config = dict(
    n_experts=64,
    moe_layers=[1, 2, 3, 4, 5, 6, 7, 8],
    normalize_top_k=False,
    routed_scale=4.0,
    init_std_router=0.0098,
    norm='rmsnorm',
    train_tokens=699700000,
    dataset='wikipedia_en',
)
Below are experts of layer 2 (counted from 0) of a mixture-of-experts language model. Rows are named router (the router's row for the expert), down (a neuron's output weights, with its number) and show model dimensions 0-159. Each number is 200 + 30 x the weight over its row's rms, rounded and kept within 0 to 999.
After each expert's rows: a language model's description of what the expert responds to; "comes before" lists some tokens at least twice as common just after its tokens as in all text. This comes from a sample of Wikipedia text that the model never trained on. Tokens count by the router's weight.

# expert 2
router,152,236,175,175,196,271,153,225,161,254,211,180,164,196,203,199,195,221,189,193,197,244,180,175,207,158,170,220,212,148,209,128,199,219,198,187,206,220,183,201,135,211,183,200,221,191,203,182,155,192,234,212,200,249,277,212,180,238,186,176,235,174,202,194,217,181,231,197,213,198,198,227,248,198,196,164,144,120,221,204,243,213,225,200,221,250,210,172,232,226,225,201,226,228,190,172,142,192,197,220,231,138,200,199,240,205,170,179,207,220,178,176,170,202,196,242,161,169,293,206,208,162,193,195,171,234,237,205,177,232,198,174,219,211,171,242,215,183,216,150,191,172,223,174,227,220,203,257,192,179,128,168,181,185,137,216,212,170,221,208
down3,254,166,233,261,171,178,233,174,178,168,200,193,176,225,199,231,179,240,179,159,208,187,199,253,139,201,218,123,218,188,180,178,232,155,208,168,223,204,181,202,210,181,209,180,179,206,150,181,225,200,176,162,225,181,185,242,168,174,199,216,239,195,228,228,222,186,234,184,246,197,245,190,192,159,223,206,170,247,200,259,169,190,189,189,210,210,207,206,189,239,177,221,185,247,175,152,180,215,202,194,213,241,254,222,206,219,191,222,169,211,132,224,259,246,190,234,201,182,171,185,210,215,141,172,213,207,233,194,195,166,165,187,163,216,158,186,198,179,213,207,153,189,280,186,198,278,224,246,280,173,200,216,171,162,238,222,208,189,204,238
down4,214,163,138,234,164,203,207,209,205,194,221,162,188,165,200,243,180,188,229,212,229,204,192,270,192,222,200,155,187,169,151,249,183,162,204,170,188,192,264,133,210,172,238,154,144,183,204,183,161,243,244,240,242,182,225,151,172,166,176,200,210,257,176,219,139,218,210,206,227,251,213,241,227,212,202,237,217,180,180,197,234,186,189,203,212,188,241,190,242,164,175,169,240,219,182,187,199,211,248,216,181,178,197,175,168,219,199,165,181,133,241,212,258,191,252,169,157,202,172,168,182,238,194,213,171,242,221,204,179,158,206,186,243,212,179,177,231,209,193,188,146,193,183,182,258,218,179,180,180,158,177,194,224,228,145,179,206,192,180,166
down5,204,176,163,214,197,202,171,180,202,206,165,156,171,166,185,181,200,205,173,204,199,212,135,242,159,211,192,252,208,169,225,155,134,183,192,245,187,145,192,191,203,203,235,200,202,201,149,170,162,237,297,206,164,186,223,202,234,189,228,176,222,188,184,175,218,291,140,235,226,244,198,220,183,217,180,252,205,208,196,203,199,194,234,223,216,235,211,161,225,199,208,145,189,202,206,218,219,253,126,212,168,218,163,217,217,147,240,171,188,173,234,175,209,167,201,202,184,227,257,174,214,215,200,236,153,161,135,198,196,220,243,199,182,216,221,192,178,155,186,211,200,212,177,234,156,199,224,211,244,263,235,181,187,198,190,207,204,229,178,165
down6,167,227,212,217,213,148,149,259,181,214,182,214,228,138,231,151,211,191,186,213,173,236,220,224,216,159,149,190,201,257,166,274,212,229,205,263,221,220,199,207,217,173,229,178,130,200,191,239,185,190,125,193,210,171,211,209,194,199,196,218,212,220,199,179,201,201,216,220,164,239,164,170,212,183,158,201,170,244,194,196,175,225,234,203,191,196,153,184,171,184,204,212,267,201,179,183,204,205,172,233,162,187,180,215,189,195,241,193,254,162,231,170,195,219,235,195,203,213,183,154,171,181,195,150,252,156,165,212,258,192,223,226,252,186,224,197,186,193,158,201,178,228,204,287,214,173,200,170,200,152,206,228,166,247,214,168,158,247,215,238
down7,194,260,196,150,246,176,238,183,249,218,130,180,228,203,198,224,247,205,245,198,150,219,213,245,226,209,192,199,198,202,179,228,190,229,163,228,189,239,203,254,256,205,196,176,180,192,235,232,236,207,188,186,174,207,199,182,263,225,208,185,241,196,251,191,267,157,144,196,202,229,173,198,227,213,173,217,245,172,240,169,195,187,181,261,177,232,241,241,173,181,216,189,205,230,280,180,267,183,206,230,178,209,229,220,208,191,204,200,151,227,264,234,203,118,234,219,216,224,218,236,214,220,183,157,185,159,224,212,168,205,182,264,189,179,217,210,173,189,214,168,205,174,197,217,221,170,237,204,176,189,214,218,166,219,205,175,162,224,200,195
down8,184,163,209,168,227,228,234,260,162,154,188,212,206,198,199,232,259,141,240,183,191,162,209,186,230,229,171,192,170,211,210,167,150,166,260,204,196,199,137,242,248,211,188,206,197,240,258,259,201,204,169,164,216,166,190,195,197,230,243,259,226,195,186,244,169,204,200,182,169,206,174,217,209,225,231,210,216,241,205,200,202,228,248,182,204,214,213,258,188,248,174,200,155,223,228,212,199,254,225,121,181,151,224,153,174,219,203,213,170,223,195,175,275,210,214,235,232,174,179,172,189,186,247,230,208,182,193,195,225,173,221,231,221,213,166,238,173,228,232,210,215,207,138,183,236,224,187,218,166,185,176,215,249,213,240,232,211,213,209,176
It responds to: Month names after in or on before a year, like In March 2025 and in November 2023, plus assorted mid-word pieces.
comes before: " ", " of", ",", " to", ".", " in"

# expert 29
router,147,250,193,185,193,275,175,226,155,221,215,175,171,172,180,246,191,184,178,181,224,207,205,178,188,178,210,213,193,180,182,170,170,226,192,180,180,166,184,194,157,223,185,191,227,134,237,188,167,205,204,188,229,244,270,190,188,227,155,180,209,130,212,208,231,217,249,240,233,186,180,199,220,175,168,160,160,140,205,172,225,213,212,151,180,278,227,170,253,217,197,184,242,176,186,189,155,207,198,255,212,175,217,194,216,156,170,180,231,240,143,223,154,201,193,197,179,176,226,177,183,163,192,203,219,208,234,200,139,227,185,181,222,214,216,216,187,184,204,172,225,168,204,186,237,207,189,231,236,208,144,138,168,164,171,242,227,156,232,243
down3,246,158,213,203,211,207,155,154,223,188,238,240,150,227,248,238,192,218,207,212,169,141,153,203,232,247,238,214,218,179,203,233,228,216,219,173,280,244,176,192,238,207,139,222,190,178,219,202,169,192,245,231,245,212,239,208,261,195,249,245,181,209,226,169,139,284,197,217,167,201,227,218,202,190,237,151,223,187,173,192,172,263,213,189,184,287,221,172,193,149,219,200,180,211,161,205,217,230,186,189,218,169,149,210,220,187,205,187,185,184,214,217,196,224,244,174,188,210,173,220,215,168,224,179,149,170,217,230,176,171,199,235,200,224,218,129,195,212,166,200,200,188,216,206,174,222,201,190,176,190,212,160,197,234,194,207,186,216,172,158
down4,210,194,208,169,210,244,171,198,199,193,173,180,167,236,229,187,170,183,164,162,138,149,201,189,237,268,186,207,168,200,179,284,200,192,180,247,208,202,164,234,162,172,230,178,147,225,143,212,194,229,211,222,227,260,214,153,195,200,168,226,177,238,222,177,179,226,227,217,147,211,192,186,208,171,177,250,185,216,190,193,232,164,267,220,207,269,185,207,209,140,176,217,177,204,208,205,160,260,178,186,200,210,171,216,240,195,173,215,226,189,169,213,188,230,232,177,227,251,194,176,179,236,235,225,168,199,175,231,230,153,189,237,186,207,174,213,157,268,244,187,133,192,213,245,175,260,192,227,199,197,179,211,226,199,220,206,231,228,181,213
down5,200,164,238,201,200,185,210,194,222,167,160,206,200,125,225,230,233,165,203,140,190,157,159,158,194,230,169,229,238,197,206,245,192,222,220,123,154,232,266,201,249,213,250,188,203,182,177,159,267,232,210,204,236,195,162,151,194,192,192,249,218,200,179,215,178,192,197,184,227,205,191,132,168,193,176,191,239,224,172,214,224,156,189,206,177,201,184,232,193,171,231,169,180,243,184,197,252,184,201,205,207,237,165,191,182,251,200,168,150,199,198,195,209,162,215,200,220,209,187,208,233,168,187,190,206,236,173,274,197,229,232,218,188,166,215,201,232,240,203,205,146,168,231,181,255,228,218,170,241,167,193,226,244,202,145,149,168,230,233,191
down6,211,176,210,244,175,201,168,226,195,194,208,198,229,202,191,188,232,222,162,218,189,201,206,230,184,203,143,214,222,245,215,166,218,188,210,153,183,236,160,144,217,223,163,147,218,243,151,171,276,162,243,168,174,183,189,219,220,189,209,196,229,252,234,206,225,147,201,198,272,227,198,263,220,196,192,224,199,212,244,220,172,245,132,234,154,191,252,194,137,235,208,217,194,190,230,172,237,142,182,167,225,199,164,215,203,173,201,220,223,196,222,219,264,207,146,179,204,165,201,220,188,223,159,173,234,198,145,157,205,186,171,136,244,180,184,199,212,171,166,182,206,229,173,175,210,219,249,218,219,198,224,199,247,211,241,206,214,187,159,206
down7,245,181,184,213,221,166,187,191,215,189,241,180,142,244,253,216,178,177,204,225,163,185,234,211,206,226,205,155,241,180,168,320,199,178,166,211,183,136,203,143,224,176,171,259,175,210,170,171,236,201,228,205,250,237,204,163,234,200,240,222,214,140,215,212,204,190,201,183,173,175,249,209,167,214,215,208,161,185,200,192,228,197,170,205,204,213,184,177,170,132,198,169,152,184,204,168,253,239,179,232,206,211,176,215,221,228,142,178,194,152,186,160,171,247,262,200,150,200,184,204,185,222,191,248,166,254,236,190,217,171,215,221,187,229,220,222,242,229,197,196,178,238,170,218,231,199,210,206,183,221,218,188,199,190,210,227,242,166,201,240
down8,229,247,158,183,186,245,217,183,216,210,160,242,191,204,177,221,224,136,193,197,218,182,166,200,214,232,213,209,224,219,181,257,213,216,193,195,192,211,133,220,218,216,212,282,248,192,217,257,222,225,169,224,157,203,199,219,170,125,208,205,214,183,164,199,188,223,226,190,229,202,221,245,222,251,163,211,217,181,187,175,221,162,197,190,215,233,170,204,219,206,268,207,211,265,198,257,175,203,195,177,190,225,190,176,197,179,231,197,207,259,167,190,210,203,171,226,218,222,307,173,197,183,188,235,183,224,209,184,128,201,205,190,201,174,210,140,202,200,215,219,223,240,147,180,200,235,174,179,128,233,219,166,209,217,227,179,235,183,243,241
It responds to: Common nouns after the, his or their in prose, such as family, role, status, court, law, city, government.
comes before: " of", "s", ".", ",", " in", " to"

# expert 22
router,139,197,171,251,236,254,198,248,156,217,236,215,190,160,187,199,241,224,187,223,230,214,196,184,191,188,200,183,205,198,170,145,244,216,186,209,175,156,136,195,159,218,195,226,235,212,224,198,138,205,227,204,174,224,229,218,178,234,146,253,260,203,241,195,266,222,221,204,195,227,155,221,248,171,172,201,213,141,185,234,186,212,178,200,181,221,232,185,212,226,150,201,206,165,187,147,196,149,207,201,260,192,185,216,220,199,194,213,230,200,129,200,147,170,140,199,179,194,198,170,210,156,181,194,205,222,231,162,201,218,211,172,272,116,184,186,150,183,226,187,226,181,211,177,199,220,176,185,235,201,201,182,211,216,200,205,196,184,202,266
down0,232,201,175,234,143,188,168,122,194,171,192,192,239,215,202,215,125,197,202,217,221,197,177,222,210,185,194,162,197,258,170,226,200,188,140,231,167,218,192,204,256,214,208,234,248,160,184,245,196,219,183,182,235,230,166,204,220,241,194,265,240,248,156,198,192,222,172,161,207,230,246,165,182,250,189,185,159,155,190,208,220,183,232,169,220,213,207,205,155,208,200,230,202,241,188,241,154,209,167,222,196,139,183,196,187,198,157,236,273,171,202,221,227,199,210,164,167,202,138,204,167,222,205,189,211,177,232,209,198,224,186,224,178,172,240,185,150,225,198,204,191,225,155,167,186,227,203,156,176,166,252,210,211,152,230,207,230,217,254,241
down1,207,196,245,140,151,201,232,158,195,201,244,220,249,137,187,197,130,174,200,213,217,248,191,220,208,235,221,232,203,195,192,238,204,234,232,254,172,260,204,164,157,186,223,218,169,245,176,171,216,191,242,159,177,187,236,184,231,204,213,219,191,216,222,192,224,210,169,191,227,157,215,187,149,171,198,233,139,198,184,219,199,211,194,203,203,237,211,212,269,225,250,177,229,230,239,238,238,231,156,234,143,207,152,132,227,214,246,219,273,177,161,160,191,208,220,207,186,204,141,210,190,168,186,198,193,150,174,215,217,196,204,159,218,204,180,177,238,226,224,191,177,232,253,190,222,209,194,187,170,183,176,187,181,199,191,251,235,186,180,171
down2,203,204,217,215,210,195,154,198,198,189,209,211,176,220,214,193,144,212,202,214,182,219,177,213,201,243,212,194,209,256,224,214,233,218,183,205,212,230,194,217,217,180,180,296,215,130,192,224,181,203,184,231,189,203,172,136,180,161,266,219,224,200,149,195,157,169,176,255,182,212,208,216,183,192,241,183,186,217,194,179,215,202,147,254,201,243,158,195,128,208,218,219,197,212,251,235,121,253,263,213,190,173,237,180,195,183,212,207,168,233,209,213,215,156,171,222,133,220,252,224,208,239,154,241,267,176,186,221,161,184,241,260,191,174,188,247,184,176,204,200,197,180,220,170,186,182,187,193,198,221,204,197,230,216,147,246,157,210,195,191
down3,213,196,235,246,239,140,162,169,219,178,194,204,193,230,194,207,172,249,193,195,141,233,215,225,219,186,192,181,227,191,210,195,258,184,239,261,210,248,253,193,190,199,181,233,184,224,147,256,172,203,206,160,180,158,164,186,221,162,184,208,196,181,167,182,180,205,154,189,212,209,172,190,220,251,213,211,206,233,163,240,220,127,184,216,217,168,191,224,172,176,169,213,196,176,169,189,236,200,200,194,272,182,208,182,211,178,173,205,211,184,224,214,179,248,225,223,192,196,227,231,194,224,166,162,184,196,240,131,201,232,143,200,145,215,190,280,216,196,202,157,148,203,132,186,172,176,244,183,203,218,199,203,239,138,169,222,208,183,244,249
down4,171,169,216,261,207,193,166,125,211,232,173,220,211,193,221,207,140,187,159,164,158,216,219,235,272,247,159,231,259,210,176,195,247,205,204,176,174,175,205,156,204,172,193,147,259,211,214,226,236,224,221,197,194,168,208,228,220,227,209,205,184,206,192,184,161,237,168,169,200,184,207,190,218,213,206,232,157,256,256,237,160,171,183,167,257,173,216,202,241,276,169,193,182,231,181,201,180,184,179,201,226,152,157,211,208,190,234,222,204,171,159,177,205,172,142,214,219,188,215,218,229,119,178,193,200,207,199,160,177,178,189,186,211,207,173,169,220,185,149,245,169,159,160,223,193,133,215,208,172,211,215,225,189,205,226,167,167,193,187,222
down5,136,214,180,142,262,201,209,210,175,178,193,191,262,189,159,187,162,223,232,198,205,168,248,179,268,165,182,154,184,194,193,193,198,172,183,187,206,167,199,163,164,216,172,164,240,213,193,140,190,161,223,196,194,210,154,203,216,186,144,240,190,187,196,216,225,242,183,153,170,167,186,214,201,191,139,237,267,185,233,219,194,176,194,254,198,210,195,215,229,220,226,235,195,181,178,164,198,150,170,167,248,203,223,124,247,189,127,229,214,228,173,191,170,179,160,172,205,163,216,187,224,198,235,235,181,221,172,215,215,190,201,200,213,183,212,251,147,246,150,219,195,135,205,215,237,164,184,220,181,208,166,195,219,247,192,170,192,207,206,227
It responds to: Digits, decimal points and pipes in election result tables with votes and ±%, plus known, other, such in biographical ledes.
comes before: " |", ".", "7", "8", "%", "5"

# expert 32
router,193,208,198,209,236,217,158,247,145,258,280,198,186,208,195,215,192,193,214,241,218,233,225,177,187,185,127,147,193,140,200,127,177,220,170,185,184,167,166,174,168,241,167,202,256,170,205,178,183,206,182,204,190,250,217,218,171,186,161,198,257,178,213,239,226,182,226,223,222,195,200,208,233,173,204,188,204,188,223,226,202,241,196,161,203,208,237,118,225,229,215,242,201,210,230,179,179,196,147,250,234,187,188,229,207,185,182,215,227,240,194,208,192,157,199,229,170,155,242,204,266,170,181,154,210,271,180,209,170,257,180,193,208,149,180,203,167,199,200,185,240,163,209,178,213,220,194,221,184,215,170,166,187,206,137,166,198,184,178,222
down22,183,210,226,170,198,243,180,189,223,214,177,199,235,206,218,197,209,246,178,183,166,136,209,213,236,248,216,235,211,228,163,161,163,158,212,200,218,236,183,208,153,230,150,184,150,228,238,186,225,211,218,262,218,186,159,164,181,193,202,210,128,223,182,202,166,140,202,200,190,183,175,221,259,201,207,178,166,194,239,268,174,167,138,183,140,221,243,210,185,193,210,194,209,199,230,187,248,203,197,207,182,174,201,224,205,195,191,189,198,202,177,190,152,212,167,161,277,187,190,221,221,197,132,186,212,204,184,170,230,174,181,174,152,169,201,187,195,143,188,221,213,260,173,179,182,216,128,208,256,198,215,173,182,247,230,191,156,159,196,249
down23,216,200,163,217,164,174,185,185,141,149,211,179,196,240,227,203,222,208,191,235,228,235,217,257,225,231,199,135,172,209,159,139,210,183,164,227,200,172,214,207,209,224,245,200,223,261,186,267,162,250,174,215,189,212,163,228,166,229,154,184,125,178,191,178,189,188,222,208,217,237,208,194,194,200,171,171,228,206,181,182,188,218,231,172,255,162,192,193,190,245,206,232,192,185,152,195,182,216,258,220,179,250,172,161,199,221,231,211,165,247,203,209,203,242,269,221,189,210,229,232,229,241,196,255,220,160,180,213,231,208,228,241,168,270,174,171,225,220,181,158,212,178,190,233,233,208,194,232,222,214,181,195,145,217,164,213,179,227,229,157
down24,155,186,190,241,226,249,215,206,208,204,177,177,170,172,174,177,227,201,236,195,194,170,221,153,217,243,185,230,271,196,238,159,211,221,234,183,207,198,188,222,224,194,168,214,216,258,269,205,132,208,234,216,238,158,193,218,214,185,180,187,241,190,188,210,150,194,190,121,183,212,154,133,147,161,246,200,197,163,139,158,172,226,219,174,197,185,155,127,168,190,208,178,198,182,251,205,208,176,237,192,191,174,213,223,182,261,242,197,199,164,172,165,162,215,214,194,229,250,221,182,181,222,190,226,194,188,165,190,205,219,227,185,203,231,250,202,153,176,162,202,204,211,235,220,211,227,179,223,241,240,197,238,183,153,235,203,150,216,208,196
down25,188,245,192,157,144,217,257,213,164,157,220,141,183,221,207,171,186,238,186,130,190,161,195,221,170,196,232,198,250,214,207,129,242,216,181,206,213,185,180,185,243,214,179,214,239,231,227,257,199,184,177,195,196,232,180,224,207,195,206,186,198,190,257,181,188,206,225,165,165,172,202,216,151,211,192,197,223,280,219,169,187,223,241,240,226,211,171,172,151,248,164,158,216,158,203,195,203,156,252,168,207,208,231,227,211,195,250,209,186,170,172,199,224,208,189,192,160,189,160,217,198,194,265,173,217,218,194,154,180,174,153,126,199,221,193,209,193,195,168,228,203,162,232,158,180,153,205,165,200,222,170,208,168,182,184,241,277,195,171,191
down26,242,256,217,204,188,282,167,117,228,204,188,174,208,174,189,205,218,229,238,226,165,193,204,205,178,208,231,209,221,180,232,232,187,200,171,157,211,227,168,202,220,198,241,207,176,287,134,168,180,226,237,157,177,210,204,170,168,181,200,193,181,120,239,210,215,241,207,194,193,232,189,170,194,216,151,164,247,222,207,215,219,197,177,198,165,223,207,209,240,172,163,171,226,238,196,211,146,257,245,212,188,198,213,207,135,209,237,197,189,188,162,144,213,259,177,218,215,228,192,186,212,212,247,242,190,212,167,161,250,291,200,217,211,210,248,222,220,198,199,229,172,201,183,190,183,191,153,209,180,220,186,205,207,189,177,200,249,207,201,192
down27,220,213,220,199,229,197,261,200,217,183,218,195,181,232,170,229,256,174,148,190,211,227,219,233,207,250,180,204,231,193,199,233,188,198,196,189,187,209,224,180,224,189,150,197,250,247,244,247,243,147,211,181,172,216,178,180,179,195,180,164,148,212,223,145,202,167,184,167,235,203,200,197,203,197,220,207,166,244,184,115,175,219,175,238,214,140,161,168,183,185,206,190,202,189,200,187,151,180,165,166,258,175,220,192,191,220,189,229,235,230,238,216,134,237,239,264,187,239,210,223,230,164,169,214,175,195,209,262,215,144,226,237,180,120,178,124,190,239,188,225,199,203,206,206,177,187,203,218,214,168,223,205,192,191,154,233,224,194,155,203
It responds to: The space between a day-month date and its year, such as 24 May 1840, plus year digits and word-initial consonant pieces.
comes before: "1", "9", "2", "8", "7", "4"

# expert 36
router,178,290,236,221,254,239,122,234,157,231,240,202,199,154,154,252,237,200,195,223,212,218,199,146,158,168,175,175,173,171,185,131,218,233,199,168,194,195,152,163,175,231,176,184,240,218,212,177,206,187,221,171,201,194,264,232,202,230,171,202,213,182,240,213,208,197,190,204,258,192,162,185,214,166,173,164,173,179,192,214,192,215,188,158,203,206,219,160,218,191,207,210,220,168,194,198,174,192,167,227,249,172,208,197,221,213,184,208,211,230,161,244,153,196,160,211,157,163,201,165,211,215,188,177,196,267,229,192,163,258,187,185,246,150,190,247,172,179,183,169,217,170,235,146,223,209,168,217,188,189,182,144,178,170,198,211,213,155,231,216
down0,178,219,148,174,205,180,222,174,165,193,219,184,212,265,172,211,197,299,225,188,201,210,153,167,186,221,267,252,213,209,212,197,195,165,279,186,216,199,195,199,257,222,223,163,220,131,164,155,195,173,259,221,210,206,226,189,199,199,219,179,186,148,238,215,243,189,205,213,183,182,224,178,144,221,220,191,195,224,144,203,214,216,182,200,244,253,170,203,190,224,210,183,172,182,162,177,197,197,210,240,247,215,159,145,203,215,205,189,160,251,190,227,224,263,178,212,149,233,190,208,223,215,251,186,202,189,209,206,200,212,176,244,227,184,242,221,178,193,178,228,179,254,222,186,236,150,170,172,198,259,171,183,228,204,156,174,195,206,180,226
down1,200,170,191,156,201,228,199,143,211,232,232,216,231,278,229,200,191,239,165,254,231,212,158,211,222,213,215,181,201,209,194,224,235,186,196,172,205,251,224,147,158,163,240,209,191,170,217,180,183,183,184,185,214,202,176,186,213,197,181,180,186,208,165,155,205,256,236,186,151,146,232,202,201,158,208,221,218,234,175,227,183,271,232,196,240,169,201,244,239,233,201,134,152,177,259,179,193,195,185,188,198,185,188,180,234,113,252,175,228,222,226,211,239,182,154,204,176,199,169,171,184,169,186,235,167,113,188,174,160,167,213,211,172,207,224,200,209,186,230,163,194,230,192,202,184,209,224,148,255,194,162,215,207,213,177,152,204,192,213,234
down2,224,207,220,167,193,203,209,166,177,231,182,217,235,170,214,123,191,212,202,205,240,188,199,225,214,234,217,160,200,199,246,169,184,242,241,232,218,212,217,132,158,195,236,183,227,215,226,155,206,206,210,200,212,194,199,177,225,228,202,184,219,213,196,221,211,199,235,201,159,227,199,191,198,202,238,220,194,370,174,152,233,175,197,160,271,213,165,187,197,202,193,206,209,228,205,238,150,255,243,222,172,190,205,207,182,226,194,211,180,192,198,208,266,220,216,214,195,246,191,202,217,205,250,147,197,198,191,200,174,150,224,179,128,250,173,178,189,220,238,191,168,209,213,197,204,204,252,186,174,237,211,193,188,184,209,235,230,204,196,253
down3,252,165,177,172,209,207,169,155,234,186,195,190,208,230,200,227,163,177,232,206,209,143,191,176,186,217,254,184,254,265,231,199,188,214,187,195,221,192,197,166,181,205,169,225,180,192,226,238,156,200,154,237,153,204,187,229,156,226,198,140,156,143,119,248,202,239,191,202,251,233,181,156,177,213,209,207,186,187,199,214,211,197,222,195,214,246,185,162,187,213,181,247,179,179,203,187,149,189,273,257,196,171,213,181,210,191,206,258,194,184,230,250,215,205,215,165,159,195,211,146,190,179,190,177,193,212,178,204,200,152,221,175,166,198,200,161,195,234,138,203,191,147,191,222,176,229,262,157,179,208,192,188,152,179,131,229,172,171,207,197
down4,223,131,215,204,235,192,163,240,194,210,183,199,170,258,227,192,212,209,245,158,198,147,214,219,238,193,208,161,228,219,207,232,191,191,229,176,269,182,193,204,171,235,153,189,179,232,148,260,227,210,201,207,177,209,216,220,246,195,166,205,263,211,151,199,226,177,205,177,209,165,193,192,172,186,227,213,188,204,211,263,196,222,117,180,188,177,167,171,254,216,214,188,187,197,161,169,172,211,181,197,181,193,126,251,218,220,255,182,210,219,210,207,172,213,203,228,162,172,258,215,235,193,198,170,199,203,225,175,195,259,246,214,176,222,268,184,217,160,180,266,173,206,162,165,209,183,166,159,189,214,219,209,218,171,176,180,149,148,196,222
down5,221,200,170,194,180,179,209,202,230,212,196,229,190,232,201,205,245,134,183,212,203,215,171,166,203,200,154,241,167,174,183,153,163,198,186,220,233,174,223,235,204,132,221,167,241,186,181,221,192,178,193,145,153,203,213,159,212,214,226,219,182,188,217,221,164,230,215,156,190,178,205,187,138,211,217,207,170,155,205,230,148,212,221,185,211,234,111,209,189,222,173,213,203,134,165,157,171,201,211,179,270,194,224,172,176,141,249,206,214,210,215,203,165,178,222,181,223,214,180,168,226,243,184,166,181,149,180,111,278,228,217,186,226,163,226,185,246,208,209,239,176,216,179,152,174,237,205,226,247,223,233,192,181,208,224,240,198,200,187,195
It responds to: The space before a number in tables and stat lists, after pipes, semicolons or colons, as in career totals and infobox values.
comes before: "1", "2", "0", " |", "3", "4"

# expert 3
router,157,233,220,227,241,197,159,221,174,193,226,171,140,190,170,236,200,217,191,259,230,263,227,206,207,211,183,189,176,177,177,184,239,234,212,159,163,185,186,190,168,223,211,185,213,155,242,187,153,196,249,182,172,188,250,198,158,194,204,193,235,174,255,209,224,206,205,219,212,237,196,194,219,162,172,154,175,169,239,166,264,241,188,182,178,224,232,181,273,227,151,250,222,201,205,185,195,181,177,228,226,193,231,246,229,222,205,167,245,271,147,262,165,190,171,214,222,193,226,208,205,190,176,160,230,234,237,208,150,231,142,173,207,199,211,233,211,203,194,184,212,171,230,164,217,226,181,209,239,200,162,150,207,149,192,215,232,191,163,222
down3,196,163,229,166,206,172,191,220,247,177,199,178,178,222,206,227,244,235,261,204,134,199,218,214,185,224,202,182,208,212,172,135,218,212,217,205,203,219,187,256,188,218,239,173,160,274,215,233,153,160,168,240,213,219,149,217,224,239,231,198,213,166,148,148,186,180,208,138,199,229,163,219,183,223,220,150,154,233,194,205,134,162,201,197,180,214,236,197,195,210,240,225,194,174,180,196,176,233,209,212,222,164,182,261,219,237,225,243,250,153,156,204,189,208,260,195,238,241,213,220,208,170,203,210,205,270,227,232,224,203,266,168,205,199,209,203,187,194,225,250,178,235,181,214,191,198,235,185,208,196,246,236,227,188,228,251,201,204,199,234
down4,232,237,226,154,269,175,173,183,219,170,226,164,232,205,173,168,205,207,238,193,235,252,178,199,198,208,229,222,191,162,232,235,218,175,279,215,219,236,198,173,152,208,193,152,160,247,180,202,222,204,233,251,217,220,187,200,154,174,182,238,173,225,230,238,211,190,177,191,220,238,137,230,239,194,168,214,207,215,190,207,205,209,156,224,181,148,222,203,194,164,205,154,186,201,226,222,141,242,285,183,187,230,221,226,191,194,223,171,212,221,228,159,187,207,173,284,194,181,181,209,191,211,210,197,200,161,191,208,180,236,188,200,156,217,194,237,182,187,264,141,186,253,176,229,217,145,209,149,189,223,228,209,208,195,225,209,254,154,196,204
down5,201,198,202,180,184,188,181,293,222,212,207,214,246,193,187,186,248,156,164,164,219,215,177,264,195,181,201,224,229,220,218,129,163,166,167,250,189,177,195,210,240,167,154,197,217,217,167,193,242,189,200,162,199,194,164,173,198,191,147,187,177,153,228,186,229,202,239,139,214,189,196,213,185,236,168,189,208,222,193,198,181,147,248,167,162,253,153,208,252,170,193,171,251,166,226,195,199,167,221,191,165,227,178,178,199,156,191,228,192,226,226,178,239,142,198,172,107,183,204,188,226,148,135,223,206,166,150,182,191,197,218,220,223,186,214,187,248,186,242,194,208,169,197,202,183,171,203,189,199,215,213,170,160,224,149,224,161,222,211,214
down6,196,219,231,199,231,260,164,191,185,185,216,216,196,264,218,219,208,213,202,200,178,197,127,168,212,154,222,226,179,243,226,226,247,154,225,189,191,173,162,233,242,235,184,177,194,170,213,217,225,263,232,189,183,130,206,207,131,177,208,163,206,187,152,219,185,169,223,203,147,191,200,210,176,194,204,197,210,173,165,205,184,207,174,183,261,178,136,191,161,209,211,229,199,198,226,206,159,199,242,190,181,195,216,188,214,176,131,205,251,202,218,187,173,161,191,232,140,142,196,260,172,181,189,186,171,204,162,215,232,150,181,208,177,203,222,171,215,195,235,194,187,200,224,230,180,241,273,229,214,188,271,211,177,196,141,199,162,188,251,187
down7,188,171,202,202,247,229,209,136,224,190,202,216,189,186,223,185,193,185,192,217,162,200,161,183,198,197,217,147,200,222,229,276,205,255,220,179,209,198,208,179,191,194,167,191,210,181,141,206,217,170,156,185,147,157,169,228,179,250,193,207,224,194,223,207,180,193,149,205,204,246,222,206,208,214,176,215,166,249,225,197,189,242,140,204,212,128,128,243,197,199,175,215,215,198,167,202,193,241,205,244,153,188,205,169,169,221,146,230,240,175,237,213,213,177,175,183,201,153,214,216,196,171,192,138,243,193,217,251,169,189,193,213,178,239,197,192,208,237,251,257,210,206,212,216,149,163,236,182,228,174,201,234,209,129,268,249,179,177,243,216
down8,155,248,232,158,257,213,182,161,220,192,169,227,209,209,142,193,220,190,195,195,203,191,200,205,204,204,231,190,200,247,188,243,169,227,173,168,217,170,231,218,172,159,193,136,215,200,159,119,209,126,194,211,180,221,170,177,167,198,208,217,210,186,252,214,191,197,150,221,204,199,259,213,199,157,211,199,243,236,201,194,163,219,205,183,200,188,178,205,159,180,217,185,199,193,212,205,166,131,199,214,131,240,191,192,163,173,240,248,226,148,142,170,218,260,169,186,221,201,197,190,288,236,190,172,163,202,142,193,222,201,198,171,201,215,182,206,194,216,214,249,177,201,215,199,215,237,186,144,236,225,200,185,219,261,198,206,169,179,261,221
It responds to: Commas, periods and closing quotes that end a clause or quotation, often before which, though or citing, e.g. ", or ".
comes before: "\n", " The", " and", " In", " which", " but"